Weights of a small mixture-of-experts language model, trained from scratch on English Wikipedia: 3457 steps.
Below are experts of layer 8 (counted from 0) of a mixture-of-experts language model. Rows are named router (the router's row for the expert), up (a neuron's input weights, with its number), down (a neuron's output weights, with its number) and show model dimensions 0-191. Each number is 500 + 25 x the weight over its row's rms, rounded and kept within 0 to 999. Numbers have three digits each.
Before each expert's rows: a language model's description of what the expert responds to. This comes from a sample of Wikipedia text that the model never trained on.

# expert 15
Description: Proper-name endings. Closing pieces of place and proper names (Huds-on, Brook-ly-n, Santia-go) and name heads like University, States, River, County.
router:518435490510489489510483520477458495505509484502512492506464489455540498485508473488512475510551513448526526505497478498507445481495527442477524509506531497541501476488487519499436464508473460493473500481480520517494453502514483497447504518463496537532487532456517516490498535465505454453461530474542522498534446507492472525518495506533446507485460501492532498499514494474507477487507496485483485533487513535528525465467512484477526488462498511516498456482482487512484515491541509498513545527473507518496484527513480490541509487496469525556511470519512524492495493487449474485
up2:469442503498463498497470498500484450504496467505528517478464528513494532454490505521511510447526552500482506500540473481488474470462520455494482464489508452516507499483509483540488495498531434499464529478450508521503466492478507518499511546512512528447503524505469524485485538492546498495508499446501543492523490465481505516509526450468522518482520489516496501501520505513457483441503485461514453497516521476499523524502471510498477482503518501480527511517457485509471510488533528488451474515477555471530497554498509514503499469519525494500556526475490486489497491515509483510
down2:486468496517510530482511518495514487529525465538514481499486488511514503501496520494500516478506516485489447526505490497541513481516531507448480512491475488520505486526521520496459539469535542498517505514511479590548480510482556482476492498547497543558480523502511485494457475497475462517520516496545531505482519521485514496498485495446497487483535497526512511544493487517507468481477468487498541514501503523521518474531503530505508483502500500505493450509501483532431483472495532473485473548467513479444455474462513459507489543474519507475476494495544493499482539521517492468
up3:479479467516506548527501521496494539461494499509521519443498518485527518507510495450461494483509531452499516496481517505550473486497488448511509496438499494528477464499483469459518503494484486520488521493507495469497487436526441532545494496499504537496486511526494493507521497509487488491460551472483496459550503494509511535441482543498562495508506472474555513487480500449496507512496534488498485522509511496513465511541504477512542501532493522535465482542496492458534512493525538505523487468500528494477451499510462504464454498511498493535505482508488480514489483522481473496
down3:515541488492521533486529496531501479480520470534509529523555485517501497552512479438519477485445503516481501481496481485482506471527492475466494483462524482492464495503489470516479496499510481505490511543486505468538513471532526502439483490539460500546527504511544537499483494505441450518465534515504529474510507501478509518515469518517521492491458483461500511513489513482514488517480517507437500508504488519520501497491499524482465518512527475550498463453545520531517513565500471466495457512515507522529503508495457511481463471523500478483499513510475437495509522526481492529
up4:528469477505498477504517483506483546446506481509503499459538488518469507538475509502505519527513488488494464519477489459478534441528510484474460542454501526491501473544548534508520528548509488505504560490498520471504440475522486463489507509481528534501508513508532499489519543500456524471506500517536507535484474472529518545491462530494527502502517488505510520500472520464487488508469495531506484541482489515538481471490542495521527516467488533477484527476466564530494503455499516517459522507480497466477505555524479467489530502483527522467503505503480512505502457493509496475
down4:472529518494516538493563459520532480483489509483488521496496474496510481490515461498506534525531525520528544484428516520490498472453506500519518474484453491474492488537487477471491507512495504483511461484490498493461479440494504462487513510473456521472485498475496542462465488534531480530500516561494464554468483517508467535490484470502515510503527469512544522520471530474512517487523479498493499482504484484534526538510529497506450534481538509469526493503532502499507548515470522463525465500456537488512488476510493489495500517467538497466537516499494470476498473515492492450
up5:495531518457510518522506553470468481537516477517468488510511476509513460529480506493479510502513462510529479534508456457496474487493500460494465522507533535465456518489500485499494497465513480485486485466521500549519508536522498503487494448481501541489529497502491491480482508550466502498527487491501523466520510519488578520488519493544500545458440543512469466468478479506474470531489496486473472500462461494508498475436478490510493474483536500495515490440511507486474525524519490498535477472480475526447477525480510496487532490510491532476531496492488488493518486503552483497
down5:476470494489497552504525504494513522552527513530494535508511485500476494521474491471504510536478498452483470502488472443518480488448510490491534513510472494499541560537532476496484494518490488461485498519493515531494522475495509456497487483494459499510512470489460494489546500478483520491489437534459501491531460554512451431512478488467510484463541530493534502519479509525505484527519472497521520479487468526487482535487504477469516477483487486513479510501476466508508454441528499543490513529514521531523518494502502468498452506511514528545503475481490476462526500508465477495
up6:539490508509492496476491474518468503538488495482458523539517488492498507508492491483490487475540509534503476537483505540547477506484470509483475532451501526533497551521490512476530472542466490537514503451561483498521467517540487491500565465481509498531513511493523478522446500494481520523502552511536512480477509527470508511516513495488491533483487522507516480489540516539500522458476507477480465529511449497417512486505497477480462504505550525501496453525476531527513495503478494485505546480511511500482500485536516521478561507483477483520502462521505519518470527505503496473
down6:469507454504536527504443512477491518528507488521481515507528485529459534483458456501504518494466534511551504484500472472452498473517515446518478514510510516503505468488490507504517482492523524485527493516470506519495504474478491486523509507508461491503478499499497478468481508483511471482556507484469471492559506516538492505493433524516494507533499518494470512486470495475448517510485480482481474533482514492514493520502462517525472480531525479463513527499529496545495508537494527492506498511511539507510486469512524441505561466485461419472464455506493512526474507553470519490
up7:479499520502500485489506455523533462504514475499492516470485444489516504473506534501525488514492487534464492471507522485457512483495520475499506512476540472457505487521521513484460475499467511538513503479471510522516502506502548499483516485453547464483509540469520479487515606500482529477499525509507515515500495472519527538507512503477543509513505523499456487508511487501510483455461529477520470467469525455458507472489513513516524465441505496489470520487497490487471452525530489521537533496485511493524479516491531470490514479497456471567513483526519495496536483477494525459
down7:495558465512484520483474513504500514541533524483521504525505479535467468490508453499515510466516508501524507487487497517483497497465490489516476494490462485520528490530480504475482469521485491479461534499470489502462517496522503493534516497467489467549457478473484513551500538473470530489493504519522480499502514518491498499436508524511562493477475540492476419532461533490571446507507507567504514469509497514484487533477494517494488477518448503487454507514518514476486499524532466533515509498513483478535483467528534536508464490508514507502540522529506466515499473492530498498
up8:524514504505518484524481474523473545477497504451529473498576488532488496517499489489511509422508460463494464544490504472481477462476496467495512442534481530486514475500511493512510542497497526480519497482519522504491515504502495451479513517460527458517436522446479546479496520524509503491527508509525466480552460499453479463478466470502518497509466494506526522488546481520521519547484521480504477453496496516511478472520467518505497491490510467483542495485493502486485509510476540551488516493517476510504493532486458470519495492546521513514493480489523482516451510505498478498
down8:513490503482462461494521524512480539545505529547456513533472468480488471491501540512527504530520535538512505493527480454531547514493504534498493452495498516530468553529480518498531496484517510484528533524458489513477480501545552520480488445492514502507476552497481523523509513513503572524493491498527519503495541500459488520474475532493508496508497485514520472505495512525462505498538486497540520449485526499483504474528506520480530500504495523492439500499545533494472535503508501509436515493479505490491462534478547515514531499516505513525472476494469520494509526454523488510
up9:497467474487482531524495528519496482474511478538495510460490472522525508478458491522553540515501493549511514537495496503503486502547520530458459496469508448497506505466493498553477512557521528528479494483498505505487469497451525529400504521522487536519514518508529493492509543474469514482469506498510473482514497446493509512510481554471491478549504534492468500527494510533532489512474482466501505505507490534485494501511485529487502447471470502479520450469529504510533503510516464483499553480487509520504480535492465469518498508517459520505466514498464529493487483484504485498
down9:526532512478482506492488506481439532475498493460524515516484527503502476467496539497526499503468495514496480490527475558440547476478512483550524502480481505521537497511525494494496539549544476530511494477508505512486477500521520500496479495490483459510535454494534516484490468497506521481525529489499452558468502472481519499513461464495554545495477460522523513509507484514521495546532488494482477465511477506506504489439527502525527499500497511507495551505484485506516530505552551506486509521457516531495501538465493467512530498532504495509449534463490480492512470514488450478
up10:480499515503468515464482516482459475517468489496509479459425509515497533519508473469520468461538522465491500529457463494489507495476514504470461522478489500486457506503520495534497512484494486524448515506534509511457481512489483512485488519485506471532547463470485518546501486456506501495503486456518513532522508518513486525514540543521486515479516498528492543524491524473489488518497548517561481496473545489560496484459487496516522460535494505491476487504473533535502472522534496481487523477513460566519508504471531508533482464526507465514517466471532480517509538495496506496
down10:461506498492502502484505472531508565539503507533447519456475487529523521460498497497481509481555517450517505482471526455494467497478497475481504484479495500497482497513491502488511474517478480547494503560541489455472514494488475540520455486479519495462494468509506514485484504506501478528516499484510469546501480525482492495494476449487516486477541554476507468486531505506492524479457528470490558485488455506529479518494500534492507475486489489457491497509463508477480508469526492506504481543473516504504497517489556465518510555479500445502498503470484508536550503440488513519
up11:484527533461506442494568529488488474520528538496517470495517466478546498492476442538480459518539555476527482503518495495508482465522516511470464513464471490469508507493458468473506520491491497503509522503492496492502510534534481532522517470467510455493529517506505524500535486534473481505488479463477525512542507515495542500504513498499516498481486445507532506450500502516509477486505480555466443513460546552500488504529487498529520480493513517522492472474513548519505513534540480456506509481467513517533493463511488509498478522498475501503494504520544497504535503468471522521
down11:506509509461521511477544515457500520503501499524522478526515484490525549457543533486521515521468544501506473506485550485541507505460470502483464481516510507532508487474527503495508519476458514495472465502484504452542487516520450557478509504496497503470491477476537506500490522523469505470469508528489481481553485515477502514518509492486491477531528484503484488497481493465511520498525491515523487523472544549492530549488485490474524475541513509453464458529504526497531496467483473500487493506515529462552479505492543498474485510494515496472521527557465474555483498449467463497
up12:442503512519543475493539520532535556511477501504533525527513504489504493576500499490550440520549478441515485491514485428534497506509471509524518511541478476494489494484491476526477505494432486489519505525529485478510471504486496485480462481530506507489489482475483496500505532567521453493512528532523535514511467538531476509540498473474511463482523477495488522506520483504490480508481522473471506509452468505522544492511487501509514507483490561521515494507491469516455518476474501492512521510499475491537488476485499488476535472501519525506551477513514492493500521469524508493
down12:512540529528473495465489510490485489527505483537487493505496474466511470440497477463506503532480504480514529447491509532510513545524490522487547515469443474530519552495569563584515514479493528522476530489498539477529480525492506493512492477497496517480499511518487522503470491524487487456518501499503505535547479473474499531508528527492480489452493509519491514497477498494505521502461496545495536534520522491492490484482492512516466462483435476489499508495546527505526502521488518500488471484514507509472474498505508520521499504472520528526465521487527493572491470470481533505
up13:512506521511478568528504529473478477443481479533501506505490468475522482508456511543493507489528498474510514512487499538510491534501524510496502517524509496475520480500482455494483513494485527512492508511468549524481466517548521538461494461494533494521498524513457507488474520453473546500465547481494484522477464505470515503478462477495503482498485503474466494432532466536504499508487505537521488446487515548504504531548537547522529535515513531498525459496505488491503494489501514473541493487497513479506536557499460522540513512479464518523509516550489540489500496504480506536
down13:477472482520501476535504495501515462460477479490450510482473485508508526552494539503490514504521475520485453499526503465535502468538547505531506493511512487530505505462512510457487553518509480471530480498537477496475500520486493524499528526527520554502490473484476491479498496458495505501488509451534487490484485470493502499554504471466545503461491491474478542486509500558526467481450460488525480487520464494481544518528558543485470518494498502507526507491488528485479488466506510492482516517549517475508463463513503530561467540488504473489487489498495457448482510531499498505
up14:456520487486487459543464463513518452471496511465502472528502504449516512502511477479526503517532517497500490539464496503489496462547521474463481520572533514503473482488503520490502489500484518541517496544480497520503487534489495492475515504497531497532440522443543510518505535484529462469509513462483494511478501542473506487508468481474512467493480541455501474484471518495542481508507505525543440439544525473503502491505489485489551511546463478494494507504519476471528514488502503512527549516508538533529487514471511492471493513526505479473498521509501470491520487478518536501
down14:507480505503498494482494509499491531478495560488513518449513504512493486491490543501519465511455514544480516481541452463523502507466533501543533495484505432506482535480486447545518504495488531492510505506495511510474508510461507503490514452484491484478488509496471488535572477505517478479525495557540532501436516529475521453500467481493511489521492529509503503531454513502515484510526525497524497486492492510526517501532533501479498497466444517530525485508489473495542490507498508506514492463539513519532539489492486523490449508490491473523484477481544523534526545534493489442
up15:517495515489440463484512516488493523477482453472482498508506485497490535506514525515481500522505481504516491551476481522490497553499531477490522514480489494514512489513501492532490522505490479540472507498506499525483487538519534473510442501513468501519488497468500483439500528561463462464486490537498529504502504509501502494479465517468504530526522512464497541475492454492524524509508507519488509555521520485532543491527544516476507521492519528510546490483456525511539491455495500473542518506466448537505479535552507470509487470497518512494449441456498545467463494506508499467
down15:480528520493538498506500510525502446480453557534454479500461513497467509500529497489525518515527496500522514510483509464554465492488452500504527509509492496482435502471471457497500470514504502524506518488551501465547523525510510484477482508525479462509486466502560551538500537495503498487520471467489513521534521497531509509478512511518508460496482475497455505502506519592506462483500463514506490485487465499522492496455466467477490475490487484504470529519509508476523492522490483511491538506482532479489505475507502463514484484523520481547448523510483478512468483533453477498
up16:514488469498521482511484522495497479471496526514503495515515506516497501516484545494505512513503492513507490507502476461466513508495438529470503511492509497443502506471478469520511464500509486470480452530528530528489497506506482510525505503534455458529492481497540478518482525513478511492494465528492522494471509476438472479489488539545491488519511513446499462522548479510530490422505465526499517485483551518519536483485521481522531523477509533467499496482511453470520550462504505481532465494495475491468490416464519508459516457523482501512519541522489491539496495498474495540
down16:535499525498430499449467481525474453523463542481483523520482463471539505494502491498508477518500504512483522522524476467511457488470476496416455495443496484500493528500523508475503548488488488472517506515526488528456478478482531477537529505514477457487496514498514491473514494490493508503459478469510573483498467527486510469500496464491500497499473554493491526521497524513505486466491506518507519539544510503486492488510492473498501491497536536500492503508513488527502531505480517471476483546502541489534468502560522513539477521479479505501522538482426516492494473500488485487
up17:492515544507530456490453512513495487482497495513489482459473471532474493523510470517513480524503479512503520474450492481493460503512520514512495459491528528526498488507520458521423479526463545478504517508534534489492503473495582461481493469465515486507535485510466522502492543471528490477471500508509514470523497524517487506528507541515498535546460503530465472466511486485528494490474527485525488518502477500493494488444460489500494488539502510529480500513485522513544511518501524486502462492446541537496483516510508491558520510524522526497516477461509522469482491516462555529
down17:447497464458487510452511511479493489515488496553555509502519501537533464512497530493531493515478518440464470497511520498499527510496510528475512519538500491489495471499526452491491532487518469506491529508482507459534501525517506535441463485519488512525471509496483519520526533559531485537487510535487532484530521499462474497506542474439441522482523497544488508467543484502478513526480482467518522496468529508492461491512498543501481478517499503500524492523486521498450501519525525488506495517502512490563551537512469486539514495469509511479480475509489514495508511493486492549
up18:517547507520544488512526491537499481524482538485510474491484497507476511537507494511502444484488472508512502534578539517547519461467483478491436496487487507468523528476498484520510455492549540519511470486518446493492472495511508503511488450459526504483506502465492487512503521512525540523523488505477493502459532491443514511499542500528526498461477543522534478460511542491453492524507490477465514547464479520490492465444502504507487510468537518523508533503503475473490473523539556535524516487503482493468490512485484495502464499492501465483481483479495514490514473500503508503
down18:489505445486517517498516509545488523511463536474483519503537532492489505494543507511453485508478482523502540475527497493484463468507472487545533514548520503528508499525465558482508516500499498493495514527485501490459444488527499503521537483517521487489512489459528487462526490495505460468465548510517476497521517510531463558480543539505509502488468529527450498530542489494504536527483505533525574516506515466512488478561478498547480519488471485497541502492499532501516515539487490526527486499477536527510487516521509518482518531515469451496519496498499496508526530539509511493